From a checkpoint of a small mixture-of-experts model trained on Wikipedia: 8 layers.
Below are experts of layer 3 (counted from 0) of a mixture-of-experts language model. Rows are named router (the router's row for the expert), down (a neuron's output weights, with its number) and show model dimensions 0-127. Each number is 128 + 24 x the weight over its row's rms, rounded and kept within 0 to 255. Numbers have three digits each.
After each expert's rows: "raises" lists some tokens whose logits its average output raises strongly, later layers aside; "comes before" lists some tokens at least twice as common just after its tokens as in all text. This comes from a sample of Wikipedia text that the model never trained on. Tokens count by the router's weight.

# expert 24
router:097138131078141161136071158132136110138095121127136126095135161089116146130156160140097110146135150119137130118128120110138112055166092086155164154132158121110148160116105152123141090153149120149152145102166144120105152162166093120155125117155104160127100139126140091128123115110129139091102144175127153146097150135116114128092161104136102174099130168114117139107105134147113144112087
down3:118122103147149079101141135126141143134115129077108136113109154159092131131157173110151113123148137088104158140158157115103143181107095144142115076129070150122108106114145139152155140131126156116124124105177148126121131094118114115158119121131092091144129150122163130119147149056124143114152172102145121139158130091138128156094143100154113143152100143083135171129099140153106112137153
down4:102163126097130099156148162141157105169085134131128155118172125125147180131148085110139081111131159165138094136131097140133103153126115116135120136135122118135116123165156160121156144117150127162125136090123159115156117119146081145132137129132172108127094125138159175184144170106102126119124118115187143122134127120161153116147132111100155155099136135133141154169108153122101147125062
down5:120118146119151081161118081114083142137094101169101065138093127134149106135139114091137114128137119122150111119136126095154083114138118091110138157126089154150091145149135152104124134145142145166133161154153154142131104115143139104156116097113145100093138120137102112094139159141116105162129091118098110137103122114107135078107130137077147134121075151086163140099173107130105128118104
down6:115100122118095088132131129102095141156085092105144149163088120087133121127150111168144131110120127070132139146118136128133131190131141168136139127188132171134139089118136166088119118131116126152141116106150132136125105122131169112087141137117103106121108180095123096152139119109109157107142143103125147137142144146164132129121152116130115107089077101111104133147136097150053124150118
down7:122118146142125120106111117107186130093119156156097113122096098132130100148125116136140114109154074153172145126153181128077138170135151119177164128168140158140107160123113133142145101067117125143173140145114115130117142125146135136146131163162149113163129149126138108165150106105126093134113114129112122144129096117072129177121120127156128133123089085182130103144090137140117138099134
down8:120174136099162116171126125136148116128119138114124107100141076155139126170125111132180173158119103129143127129113148068108152122082095109105113128155110133111143107138120150108147124130111155116122107126105138142161144137163166131129094162163151120164118156127116137139110132161158101115157091145120127104110163109163048131120107148169162134162128118111163142144139149123124172123098
down9:116115138118135135125116103106137113147124115128111107134087133161118126118126088129090127161125128103123108149107143137142119123095108118123138092138202157157170138135124122084121117142119041078139164136151121135080100153124153105155125126131159124180122115115110102116124133138139082098120092122132113119116102175125060104158147148109125131098109137104138102129163124102166102128092
down10:136092129114114126145125142124139142118186130127125141134103105156123106187119137176118106096127096101140113121131131093095120083129144109056116153138109124170151125135113064139110120150129133144138140118167123159109113142133139122140091138130134118125137095048131123109143174170142118127079111145098145084116117137129140144115102134137143116113155085113126138141127098152103184148163
down11:124131154124120115104132165127124133095116130116099115158113121146097099170144142119176164102101118147104139111159141092113118145122135145120109149120146172158119140128165160157131098113123148119134110167101133144095160178177137132115104142148114154177148120138124106149165127126138148137107099131135094221139117142100122190157144119151141097161134122149149146129127108125183123120151
raises: " than", " ==", "o.", "==", "rom", ")."
comes before: " |", ":", " –", " his", " be", ":00"

# expert 4
router:110143150093148102121129108184122146133119112118158150154125161108106158132117186095098152143147116136132133131151133111139123065158123125103159127110162119143154144114096177120110145153145109158147115113114141135141162157157137098135164137120119177085127130083137154189176140125117153095141093112130157136116095155130099086094159104120108158125151125139105125125107159111157129104148
down0:142125127140155125193121129082146109173142151123125112168151109092111138141091166123096115121142130156085128163122130100131166116110131171166113102140110094166164108110152153121114172164151124094144117120118145088109087144157122117087148154152137145179128122132136136145147128125138124101147119180138113167132140093134089136107116122146128123109177128115163163112149150094163129135133
down1:141097149094112141137114112130151115098143134137118121122131155146125132117142120084160151132134157133166116163122112142076106114143138159099127138115106116145093154099128167084124143108142145108135143103086083136147096129104109138099116136068149124163157063139117114110134122115138151115153141097172143159131119114097142119156138152104055136090094118097144108145171148122148170107150
down2:126129107121178127153142114157139104165155141147103126116112140098113147140153092112132103124126154128130124146166179170160140126106139116104150125114113128144112153160085150120139179171107097126117114112129134167159169097112103148132104152146159157152148137136105161134140111109119115094149122124111116120146114174161137061120135119109105138115169149110115093135172122098167073155093
down3:135146116152162142132126106105141142119077092132096136157121139171145129134117127123110140152119097131118085158141132098102115106103113103117126123127145132080130122135108119131144121126169136199173086121147117102123159131120091140118124096180165116129149118117120117120160130089097176133136115098134122151162171129084155105138100132120160138170088183152138149168118136163148114139160
down4:127138084085142112153120111120130140134100151170103170182107088142146080106124125087102142106131132144155130177116087138091134128148118102124105131129110112111125062123135128115103160126155167079138141136136097126135146093092118142116086137106180091099163122116136148138117127148178123154130140165160115161126124126118145123130157114130123113115115121111108146157122110082130170167138
down5:138134112106121125119133072148114176119144121165142090150156126120085121139101097110146088122136146153167124118139121098095097072167126114131096161126132107142111160131108138139113087129140164135107146065107107146144121124136162118119142117101139095068077149140085112113152170143134105124137141155161107173159117095144167122127130121101128101141107120096125137105100139157126157122137
down6:134133103178126122108119126156128121126081104151147094122144144106151145129118122102126120154131110124108145142189148108149113083080103166087142131129143143135148129182064149125150098145140108160152142106140153112157178117104100118123154136201107106094138163174113152153159149111134114137168121125136125122116168125113114113119097118153124164139111143171120144137120134114108154147113
down7:124093111074079117160114141113163171121158156140142153116141127093085118103128137109129127096163157144138123125099113162150131142164150105100120106150133102124126124095168144124104169147119098082120141157135155125130109114147142154131123127094133136149128065110124130114078125167125119126106106078114094118119085144134103125156144120125120152082156099151172125115177112101137098120112
down8:122130152154142152097138116124114128146106117165123130145109082135117131121160094146117123122100138126112119115097158144122126147132092110163141154136130183129115131077173119122098124093138118137128118148111080180160124111130205127137106134121120117126082087134169099114128128117132148093092115148106148164190113149159133166147124148121099083119116142081139096092136136145117152098139
raises: "\n", "kins", " ​"
comes before: "\n", " The", " In", " He", " It", " This"

# expert 28
router:122125112096153150114123117130126140153142103175141124114130140110115160132128159098115130168152129147162134154156219119176091125125098103130138154107112111118126143122104140121140110094158158122158154091140129118119117137169133129151108089079129107092160107138155075189149106133121162131107157127155158127151128109153155093140146111091145146108137138128109146078131143150148106119155
down2:113158142108120137144103144093104141132094104151164104089121123136093092163147150136083093130115120099109175115192141150117134071089118104123122119157090133098147142088098121123127159113122127168124154088131118113160144121142159120152134113138127097077147136133124072126117094096155094142151143102117127108141152167117135160146131137121144106124149098131152156136150102180149128136135
down3:141126145111144137167129096110128102137101133152143131129132096173117164120092167106154153151153142150128099111127152134138126154079145115161111137130114074168120121130126096097120116145132144130139079165060107125164115111146157103104091101076099102095107126126099156129103115145147114119146118175117129132165138114123158144122152114064108143123140125101089131092130139091112138129094
down4:125092096144120134107108133127138153131172124156122121125098166127138129108111116118133142116073138082161111122142083107147124145164117095159138125122153105130117113148110099129168130139111074094118146125133095125099151134159122147114139161095137155172177157147098129111139123142125104123143159149147100128128064160138157083167142130129127156090103169136167120153136078133161118087139
down5:130181091181126187166087156115103148144126123101129126156111133128152114081140089150159126115113142124120116122112099134112125104129124133119125139138117145102125172138150177131132120144114150181115146157155097137127098135093142138104136143147087133113070157152139109087141178122129156126131137122104160153172109100122124118168125140154134092125090140132113106142112113182141177118132
down6:117126085146122161147103109160103151126169118170137112127120113122125125135105148100105127113128133154109144129135096163190133148124141135083134152147146088124094136164146128118161120163093115178146158132117115128136161120140114142116140129123144100107176110173098123143157114141129135115108121094088130077116107141127147054154168131115143143083138116150126152131124111159186089149146
down7:116105113128098160107157137161132165143144115112155118124107136068171122097132134127160141142130141161161137117066108119125109131135123099126136147108101141063106142172145143126136102144094106128141121108092144121114160132128076131129103113136177150104148116102128143106109127139118124154123122088180149098108159125126128050106128125101116163128118141179175138126141121132136107117093
down8:141083134120133130125142167098143143154124163099105096132088156096168115094116142119108115101115134103183136118114174168123082166132145119157126152131117121179160101112129154113132118136111127132119133088093111113143085119073097125120168148087139137146131120095147138132149177118110123130165175103117111115191108120149137136111157118137125121128116124170161135123133110128176112115108
down9:136118112119150121107104122080100150098116126092119137105129101129143146168101125156143172122146157134138127110123166154143086107159126139174171146096118157110094140125121114118136139119110145156117139092086119116165108108140138162145144152130117123111146112147128092130073105097106116123084180106125112155152102120161092170137087124159169114138108167140093075090134158127111122126121
down10:111100112135114125132134093173119130120147091166139144139109117110123114138087147126113133137149109134131128124159102136195139179121119113096147122150138115093105122172153096130155123158098122153127139114113127129101144117146114151118141133100162111131174156181086113126116091161127141154109102099115107103124138121112133071144114129124167159094125131135116150071138130140198064138135
raises: "ton", " (DST):", "icle"
comes before: " ", "\n", " 1", " 0", " 2", " 4"

# expert 16
router:097152116120139126127150146175143164136108113118085127147155135115141162112116114127125130108142132122112151165071119075120175125169100147165165150121132101147124108137144096106108113120133070171163117095080131120130127131166113104149155111119096123124114143068129093117138145106115130088090167165133123133106114170117154152126145106122095145143079137103118119141117121129144167108153
down3:107126168152141144157133139100131096126161141137148109094124116127094079139144115128169073136148096119117128136137130176129138119140138128100170145170115159097108102117144088083116147117103120168112134105136142097106095167116123130156106092077130116058103168133108144134114145138117158127154126111112100083166140161147106123119104142123103143130114131146096146133155149093177117117119
down4:147115158123164116153162120131133122119116083144117119085140155095104165131146114144154146127113140090098102125149176109144157137113138198129164151142133175137167130121099125157123082135130156164122096108115110123098133121146143141134102148127114136134084081112167138119153101137159129094106131079126130130115090129132166161145119125112102173137134139129092153184140095151130127168136
down5:127124117139147137095146103138103139124111121178144117117121119129125131111167111155160128163131119114092163137162127142105120146133123122140112134135125085127122147150171086160069099133109125125127153113106121135131137114115130142106141108161154086070138099140103109163163135152104109154177123125121142137145112113159152072180118140161123099138164122155150159155119140145194082172152
down6:117160090138130117142111145151110127129090133121129115111125129115104133083107133088161119130184157120152162120137135137122109137126137139135146156131064120152134174167071117128151159113137112140139111131124133119162128119136137093111154140106141089132160141160115152179179123119117145101147144193132108136139156188118190088102183116131133130154118143140115137125136108156101158128117
down7:132100097158103141173073128091124106131129176138106122123130112110158147127133157165156167150172127116081158116129095138109114137089121108138161143172123113094115112093147112129135125156132143128137156119173082147138118129117153145137150134129122139110097102107146116153161123124115138099112168128152107108168128132147095118086124113139038098145122145107141111159139106146136117085124
down8:124111127133170101118168146151112117118166103119159116123096121102141126146064093121161162116136135159138128109137187093123114105121110175132098119146154123145113111142154180162094155135088112132134112124101104128068173167153122114136141116175106110139122152092136093173159141129165149104146138127103147156101151123157161122159121134096117097121160121130120109138114116142133101127115
down9:143106130183163131175137147160084154127103151155164117137145140119098130110110122148112111094163137113073155150124111135115144167155176135148109151144064122141154099142117093114146135166163095126117150108132118119135136128124142181120138118122117100135080070159109149117161109131136125098166144123171120151168118179138145101127142128120112150104130135176139129149132113106138122133135
down10:110090129165132079104146147100120138158157129164077143073116183143131160080115142142129117109171144131132119160144104122125108105124107138119139084135090093123142075122113142112149117094156114143133129136123131122160118133142129141150104104142101137122099112106096122152140108115113092147135134182124086102207086154134139123163117119073116128156130113134102106118145121126129124114146
down11:154121060118144146148121103119121099118111158135134088142157165110089104130149135113132086132112104157105146142131109133134140184139097152130148161124123175151160141132132108134145190138126079157161141129129122136111089150121132133091139136149138125111093147103129151134149153145185107115173128154125122139113185174115095125123146127153113126094162107116158143155159096117154114108152
raises: "y", ".", "i", "y.", "s", "less"
comes before: " the", " a", " his", " its", " birth:", " their"

# expert 36
router:108133109121118118125146155166159109192120126123163192131161136086167156098131178104135139145174147106155139116163156078110122136157114092103132111126122153121157106109156108133132121160156115166149172082108145125104161106108152127148152124154080148107131106129139141160097125143127167135144146159136135162114145146108177139152134101103142141122159121115115119105104126160130139140131
down0:145159136122104127118130123123123099128121138128181098136084108122156157135108116172151167136077083125130129122132106072130140137084133108117138074101108124125145157118124195088126115144089129107115111097117131160153105136101091112123149138096142109096118127075091134100129124118137154125103099138135135108169127111152090139097137129142096147083141123107152165111081143133139120168129
down1:134116128085127135121137123160111105118117143119147096127150127172160169113105155126123091145081140181136092161120124086128159097169110108101166114118106121118115126140121102134110122189126103076166099157135103080154142115110095105141109091098107121149110122110133143148173161151108115170098116091109138119116123132126082112122153132129134134143150137150082117139117157136135135110077
down2:114138138164164126094083114139088138104106128127157139137123119174142129108159129129120134144184135120081146179190121127111094139112148115131153120144126108104092125104121125157112125120087151102127109129108157141141156085128175169186155132123146111142149138108087159117112121111136119113135130128159132165113076083112128190137128139137129098157129122168134108115147096146098136139135
down3:111172133104100088141130149165132117098120055116138125112132156141097130111129089130126124125111105145090097148131106114141099102148142136144155125142155128105111108132099137111138157139147104094136095105132155101093146113131091127143127182098114170136141093170133122129183181114124111107108147128159158119113120180122103102118132138156180137106159141171152111120104117113137089103101
down4:117139134149122149102088117111134143136115172098149080148130139129114160098164091129111097146140147169149122137151152196142115109125110130136134132119112166089114087098131158147141107082123128133109124143133134113142152125126124145161134089098151105121112155140117099137119098111121127131093182118086080127099125067093183099128118122098102147115105154105149112119139132119105108143076
down5:125147114126135125147135152121161120140123159129123097128116158141130121118173092098109146109126136102109155112117143150170113090119121123131154144144082133086157146092126143126115172143090156104142079103148134129158131145107127112133104129096127117095117142126146152142145114114107182123095131161153139073110123137136120145068129116096115112149214134137109121141071072169133129107132
down6:117114118121121143169071147122141112127166154102097134139146103060153134112120159143112097139140173186127144108137129116152155102112130130084104117149113117143148133110092149143140114164110140132156115086171166137146159086173072121142145122157104125129131111119143135059134121125132109135134129102157110120125122130104182114148151127123160100129118134119162135114131093129094097092136
down7:090154119142180123111098132117145167096138086134148164107112156170123155158121160121076155113111134085104167142137120179126145151120156115135105128129118145106130116152087098128148103147140080147090175135147093122144153148108136149135144118113139123117155155149080128136119092139126095125105129121093127155118150136101156145118164119134111182123132115159126158140175100142160144118170
down8:116152120087133120086143149098161123124097129131081113109157144127129134097133145133179100115155175128078113103150101149135149085126136151088140125133105107122124158125118145140117133158118138161127100155118119117117141100170117163135097132140132110075108135125141100152141098092104126129141150132174110131132139090154121126141156118106097114097072117164112118189105126112158099173174
raises: "ged", "mouth", "ers'"
comes before: "-", "\n", "|", "=", ":", "The"

# expert 1
router:101091149144119112102129112132147134122104066138165154119105136095155135115099121141135159140148179138129155133125121096100150098115106125127123114121127110169068116119117126106122126158111101149161083081108131138103164121149091086140113086104091124119171166068142076162137145122132121134140125129170166120129118141115116115134129125104118180118137139100130157112121147146136108097169
down3:138131120109092122097142130088145104119123081124119144159130129168175128096090105162122110161130166168116128098180162081097093100088122113160103109124120120091137136109159170119149144121113131127124122115145123140136149149113129143170111125137087131119101101092161130077106123123116113100115132125122118124159134118093139142196125135111161098169142085079126113111145137128122140098122
down4:094156142091176121151138139132152124092081152142080093107136114103142117117120151099122148101100200106118121119139116146155138099141140155118089123119126118145126081128128097153111141145124101142123087127106150116159105109142123093144139137125136106139176134094104147121115083136133152161139128083170110129074126092095125126107126107077145136157153174102152144156132154121146109133119
down5:129112107098108093170109106147081182148123099132151157149139140156126093171130149119122143132143106113157204122119084162109122141120146113136116117168158109122112106153172127102111103125104119151122125131147139102133168135170121146155131121121137129089127127125139094164127133129149129129114095137141147158117134145085099069122150138102078156089112158163136150114135125101146097098092
down6:140124140144126131087117128142116146172141124105152141063134119144097075121140142132142105147132169163104154147170150117129136141147143110145117145144135135137173121078118094118110130150074095124149135120134116153154144147136097119114116067141115135102146148090152119158127106138143107076133127103139100154144118103108101083098111143154183114105163093101132140120103132163129176098138
down7:124159133155118156141149100123172121123124148134145122139133129153129138172091132127125158138157157177152103116066086123116125162130129138155144059093099099116120105110133135136098125157106154099112112099152109098148168122122109139103109145154149141104101093113108129137164110145136123116078177152120154115166095161127091148161086134119123132117120164115128170131100159123148095148112
down8:136099136130107105087126090181114125133149089118155140160158161130141114120130136176148112144117135173130121138161125116115133102116152111142136132092138130144068136117111138146130146127116133162151154143157077169159126131142108152131122113126097128110140110098133087137103134123126100125102104085131093115186064115115087121083097127126126099077132150070136103139119156119148104137111
down9:100128115124139148080146093118143125123122172135123158127144091179110133135146099156086106129114144132126129174158113144121136145124141119127109131123071093091126133112146148154161140127104145091134126077102117119158153142169117126127133116084167148162117102093147165115093114139125174141112148139197134103140166091137125152091159137146121134100162147095127151147137137143091131138088
down10:116105126144113128102106160114119198127146126127126104126074110138144114121161080136143143139102119098159131126150130125113150076129097142089085119134142145101067174128143164137135144123151210146117129145103138122139151106155148137105112112108117162157132117146123129132150118085109087160141145145178111146124133089132149173129117118117116163172092115135117123133115126151110115094115
down11:128195098123121094089115071099120144111110157103121099111121119160148133139148158171148163131117118113120097132109137129088157157112111127108106118116137164124131138078176153123145096168091097118093132108107139118122136080109143120106131140131115111126151094142090117104098147168090096144147113102130168089108155112113102159093119116124135136144105146073142140144117125133103115093137
raises: "while", "===", "s===", "te", "ten", "ms"
comes before: "\n", " |", " ", " 0", " 1", " —"

# expert 10
router:115097131092126155131130169157127122101138091118125117112146136139142189158079094142109142142154113132158132121108186086124137116128094155145108125057132151160136114088099109096125123121146140129146083151154175131142136190122118113159144126127091149115126124089158140147167133097116122119134126130167179130139094100124126153112142108136135147114138134121099171119125146105079135112132
down2:103086166155118160129123094139126150162117149125089095169124099146120143139177110170139136076109139143128127124113116089111104156146119125153181145139126127102153124113119152138128122144158140145163158130165145138134061122100142093116151094175135135146116147137160144076131119112120105161160121128130124139135125097100144093121100119113097117139107161104105164169161104165160140115135
down3:144155162110129154171112126110112130136129132125089104121110150169105094075105097097142098124156162164150099117143130186149103163180125152119160105116136093116132149112130115127136121096107099089113117127116155124197077106090109106137118125128110122136126116063122134173132125099130125097178131133144143093115132125145124103129154130098149119128177121103129104125137141097118114139114
down4:155151128098115102128090116144148140156151152135154131147150104139068141112160110126120109140105156122162117155144133107115114103138131078086107117141140094131113114151140103127105122165124106133131131156094114124075119116119106162133125131140106148133139108144145186126134138145136122085122133119109160094103095100137093122117138172130117148054154120120180142177123092063159138120119
down5:108171148090092148128149117175114136109137125099161137176096144119099172142103147141121152145148111160156104098129103143146135129112130108111124086108143122131126086111165118130129074150121117093124125104081159106082101125126114126111147169095116144152125144149085152115122148126136080117082133164161143142129122112134093114139126148162104153103173110121144114141074115138171126122147
down6:152135166159152113171151122157162143104097145118135130126113138126120107142110108158138133113113082090120113085169084110128117153102131083110148099101177150147145155148099097118145130085104158119138125134143157153093129147155111101131122187096138143111123113111107123164135141090133134133114141187161131164149193152130090104124112152135091141112118112113159147114134124129099140136154
down7:134112106142126131162114121118126164136159120146113138103111126125152111188118118117159081139147097070128152156118120108112147131167119140114167144119121138144083139143141093121106122102143187114115156148111174127066084120162173127124109146119152105172131125101107132134122145174135116060111125133144141144148116190124101153124113163156113100132106103127118131097119110139117157141122
down8:111117118132125125152098113150123114094134133130112168123144140131129114084106109153108106130150131158051111139123154136170115166152124152155149124182136106145115148136097136133140105147163088135160115153169123124186127127108141132143168130146150083081110094142133133101119098151122193107102151148122113152130088171113116106104166112127122152120144124161132118125143153141113187123112
down9:125131076163151153134108118170117085121137138127126134110160148144155121092121113156136103121134090155092099132123128150164126166166106158131138127169155147102072116150169168121112125132155145142125151131134149101136142092092175150128135165162159130110117106173088156127151154164136149174100093134142120123136152141119131123116137106164097124159142156173120105116145145160130169121112
down10:156135158091092085145132123164143130134130144133125100107118136074117118172152152131140167145173137161126148129124128110131151097088125143106071126141123101118151095113104096104130149128129144115106062154111164109106111149173092148120068130122142151123135135121127137142117100164152114134165118127112126148076102104137120159161106153136144128126129105096169165156136165096103115106118
raises: " your", " our", "room", " those", "ming"
comes before: " and", " the", " which", " but", " he", " a"

# expert 25
router:109136194135146133124124137145114114135131150119175178115143141083108135078135116131135177164157128115145087136121146115134124117123089137137139119122163178133133116131076114107116117133159135144154100133157122141094126174115072125135117122088138162177165143118180139105149134135116141117160137128157159098136096110088131114136119113117104187083092149120126155111142137120155125122108
down0:104167139106139099102182110154119154145100106092127118084102105093116129117122101131100160170170133080119091120129167118139112095108110123141154105135111076128087135130099107108150129130160093097159089174153143123098116138144072136125108120128128150164121102120118191149130132129126110113121121142153105134122100086122112114137125115103152159119107095111148126111158114138090106123097
down1:134150072130157132100121143124134073073135107124133100110144138134138114130151111117088108132082117100144123088130111115108115150134130141095130128130127135103150103136121127128115154176097142128138089152138135123142105070121084149180151150177119144158144174154140123102094107094121137138129167122127148137132132164080089118186086126139108151098133093115125139129121140156149115149172
down2:093139140128166141105107150118088082131090154164094155098162104097134135113130153170139110138125094132128144140091110139116122125181130147121189148142168116126116172114114116135142152140150152118114137097098142115148112127178132136157158133112118123160128138142126111163151077123074155158115149151139119148139129089153075129116124103131138159128157136103095119090090095118125092147116
down3:168144127121143098123107122115152126122128153135136206133090158126140116130139209145124159148158095105152106137160096153132140109139129150160149155146151177124110126126140115142153117104148134134137096119148115119108112153138114111102129115084105101133144113118106174136112115131132124123150100141142186114147152113086132152105083142101081153123117106100102132106163098086154143086108
down4:114140093106137110175111165086162122117124142109108105090117145150109147140102174122114106115157117102144153154131130128120133138142107167119135173123128108161107173088148120124149132129116132122171086076152098123179115104169144138167134094142117167139123128112135159125161089084113144116118152124156122130139122147164081138106146138112123129121169107095132174132137111091101155087133
down5:137132101089138146177099137106111058134114165141122172120110144108119144113090146193155128123137132114151129115114129134158128130128118100125130136104144145121115126123107139092127093103146138144129144114123109135115064148144104105130140133121111125110111127074177050149119122080110148151107135140175136129150123149141177146114135127119114099143136124139153086158117102109176126094158
down6:133086103134107088093115098090147103133135134130130125095100139122118093120109118129103181173138143144092115088115165129134131089140099142114169143139121151102115091128155158112110119124130126137100106148123130144109107143114102121138124133135124090130079140147080128106114073142108090112073149128142149139187107084122147127120172115063151155142147129149129126123127113175144134121095
down7:132171079079128154084118086142159131113139108104175130156138141159096151093124083140144110120100112165130093156146166086108149120099116086104141109119162141132129138126123112131179162096114136078113141131162125180117182096123136134130130127142131146159147126134092133120105157148168079158093124127136124168113120131144114124123124158122145153145128152147143123120134139140081137125139
down8:145126099115144098165117125124111096127118155138081150120141131113137107140163065159160130140134171138187132147089092084123178149145161108070085136116139110114125142122126139097121119127117122129153121171113112124147093146157138106144172112125149112138118169193095101131098100125107090104129154106133132105138125125094125128164118115143123133125109116106130156147130109108085156097109
raises: "y,", "y.", "ies,"
comes before: " of", ".", ",", " in", "'s", " and"

# expert 35
router:102066130134133086128066136122076139169167087104147151137109152122144143145165117146147120104129135086148152146091124103140127116147138168122141145148118140107128130115111115098121169161149117142156081107105129139145105098152122097146140144097114146072152153077160156174177114137114164087142130149125122143127109157111125138119109113151147142123115140148136133127094141166113156115116
down2:094109109099116114102081188135118091129170101113155139102109129148112098108120120165114142148143115103087103130116142156149151132165093077134125099106111109161175125125109149108102115082144097148119149116136156101107162146114094103116116152114153143109166083125136114091112107120146120102111137133154150123167163127120132121160152130130170102129077142124128140155155106150165111125161
down3:131156138141153171167153091130131140127084106146122104151161124112106136143084152110179155125118145151136122118067120124140116084120139118140161139148110130146113143169134125132103072156138148163133116143158100138133124155155112126124138132101120128079118145139148120089154112132130110183111098173124161092132147102176132120133176118136120130126093126173120142136172131144165146156174
down4:142085125120140138081131094146136094130078143114079107149117138141084117112126163133137121144147136135157130133111145151151145160081146108093144134124161128162169168105142088127107113098079151165159146126097138120129181159132157130128155123129114144110133066113142112135100125129119097168154161149135089153121135141136111167127099109148116087125092143139175113152161116127147121113104
down5:151116079150107106151130144132081107107132120117091122135101143178125119126130141122114104165120120131139076164130133087142150107138112107150106085127144170133073125077109137134094115158142168156118122115089139111109146113122122128083098162129111147188077106127154155123119124096121081095173131127118166087113131174107154150119141144154130128137116121121121105114101118119160153129122
down6:138141129140129183144106117100134146120149125143139103108136105131106130182179102121106157134147133070148135120164097144116088146140146093114162120136113116119118119149125139139113148130131171150118120128081138113123083144102141130143147136136116112175138140109098154164153173123164113115103120163115117143085116073133082143161166135142113154094103107179141112163113141130150111153176
down7:099168089165144132145139141094128106123109107119127103133145169086144132139134137099127082089132153115125121170140112117163130129106124096104108119114120108133122164146130094128185145200120111119157113112134078117158072169129105145144139094158112126105159185129140116181139146118122124091145146133128121150181140142119094123129152142108121091162113131128111140145126148141130156105158
down8:143143150086102130122106138100145116127152123145089172111108179094109165148164133150125109112109145147130113095098144171122103120165157113105139132146157131161160132103104117097139133156139102132159099110139103059145116111135126093135118117141104108133110152148195152179126136106093086087159128092124099109090128145115142129165128104119149116126109132131152136156147109145088116113107
down9:140144130159137152096155125065144108160142160127139134081102100116123128115113123160187110105137112117097104109099128144084120151150159165127148125111131161097162119123110146140104115055140182099107104150092125096066103132105158134126093154151138118146118122121144167108145088127163114140128141113130138146127121104134138138146114144130144177137152137181124108103146140108133137120108
down10:170139080130086135158137097152137136120093095167111148160095142163099111143092160128102084134149062122120133138169106110133096110131141128145099103089135145126106124082105135125126104178129152171147139131111136116169130077130092097117156163094125118125148145113099147145134115109115140129127159129132124119115146178110116119139124135144102154128124111127108078095095152129155114148163
raises: ";", " between", " by", " with", " in", "day"
comes before: " to", " by", " in", " as", " on", " the"

# expert 6
router:107114123108146133111135161142130099109152133113175148112104129110136123089151086115142126176125136130164161125138136079087151087140120123089138114129136160151161088095067141147116139118150071178143127140127166135089124127128141124150152079125083114126153142107157141135125082143128109117124135132134135133180130166099126143111137118143139162100096127158100163101137121104099158095119
down3:122115118160112136117115071166120128099105105184102121140129118113145083112169153093165078117159121107098172128136101095166117101127135093120098073124166145162122092153127093145125108165137150167126125167126116110123147142123147137135159135123118087155129106122117113153148120101151121148127151130145120189126153128119126146111129125115115118113146138135113155104120181188150149140109
down4:116109163150156087094094130103175140113152127108124164060123111112124154088107111174133115142105146130150115082125082117146125121111153129118145103135147115133153124151080131109133128118108120097116114162111128148116067092191145117127143104134123129161110139146155156122119124137095147103126155156102152087122103144112110145117147138141124123076125157084132136116113097139112089128080
down5:130096106153126159119111125120147142103108130140130097117186124151126121136167117153130090112129102149147146172118183105144149158132113149130117158184149102151176118119172086128119137121102140154118126105129075141150126109126212130084164109151133123109097099135115102118131117146131145126094115155098138125150124166114183129106128094145131147152094105119152129133129102111148111097124
down6:118156140135088093130158120103182198165162095128136154113124132151125143173135118121155164157168154143116145136122141090126114146168147109134053088147122104084118149128104152110117137136124121095118142114119134096112121107131114118157132141189147158125136150108114141110092126147142127154122131117137126142093118110142141140075132115134086082125146134121089136118126155123126163168100
down7:145130098112138084121147144105082143135131147115144122143109109120123134099138134124140130135157109120194117099134140136137097155130141154111116144123176153133135132102111165131134119080138131137105126128161160177126102121112195125139144154095129091140148107111135130155120137168114158090098135125155144100133084115122115149150145140157109189091132158092151079059147098109138109112132
down8:092108134167140131109110142143070154075078123093143100138150105151138125125109164086104109143167115113113132119116126131121134137140175127123148150168119158128117089136138061153125145118090117165107155127120127112153110140104179154143110160109129125152154071148116124165108124162139127127133140091086171130157138124102094124144139113159105110133108121159090120119113137152117137126167
down9:130131134137142123164128165119148104126131112112081152109112137152113137116101096131138120149115177135132119121084083152101132104138148100128140066126088100115107130125100112087132153095112108115123135129107131142095145171133098119148122118108098145195132144164160148079108088144126127070134122125147128053122198115134131111156120123112123137092152118133127145118131090139115109130144
down10:104124164116138105143125150116115130153072091104127155139115124121140138139141125126115120139144170129093087143146124135119134116107149108104087115130105125089140136130111110135153168103149128102114092152123125109128101099141148109164131151129127166163156138123145146156104135127108127094165145113120150086090086182125091123153107110138138070099104085123160126103113102109109151200183
down11:159129109135105119074122157104169136142161138094159180179086123116145140089092122142137128135149130174110112127125095151115129122155126114139115129101125096123133129109096149170128153113143197077119104158149127125171137112105105135166120123109154112129164160129150123136126155141155154144130148088153147096130111117122126121115104133075138170139121155171116144105116114167119134167104
raises: "ake", " Inc.", "any", "ark"
comes before: " of", " and", " in", " to", " for", "."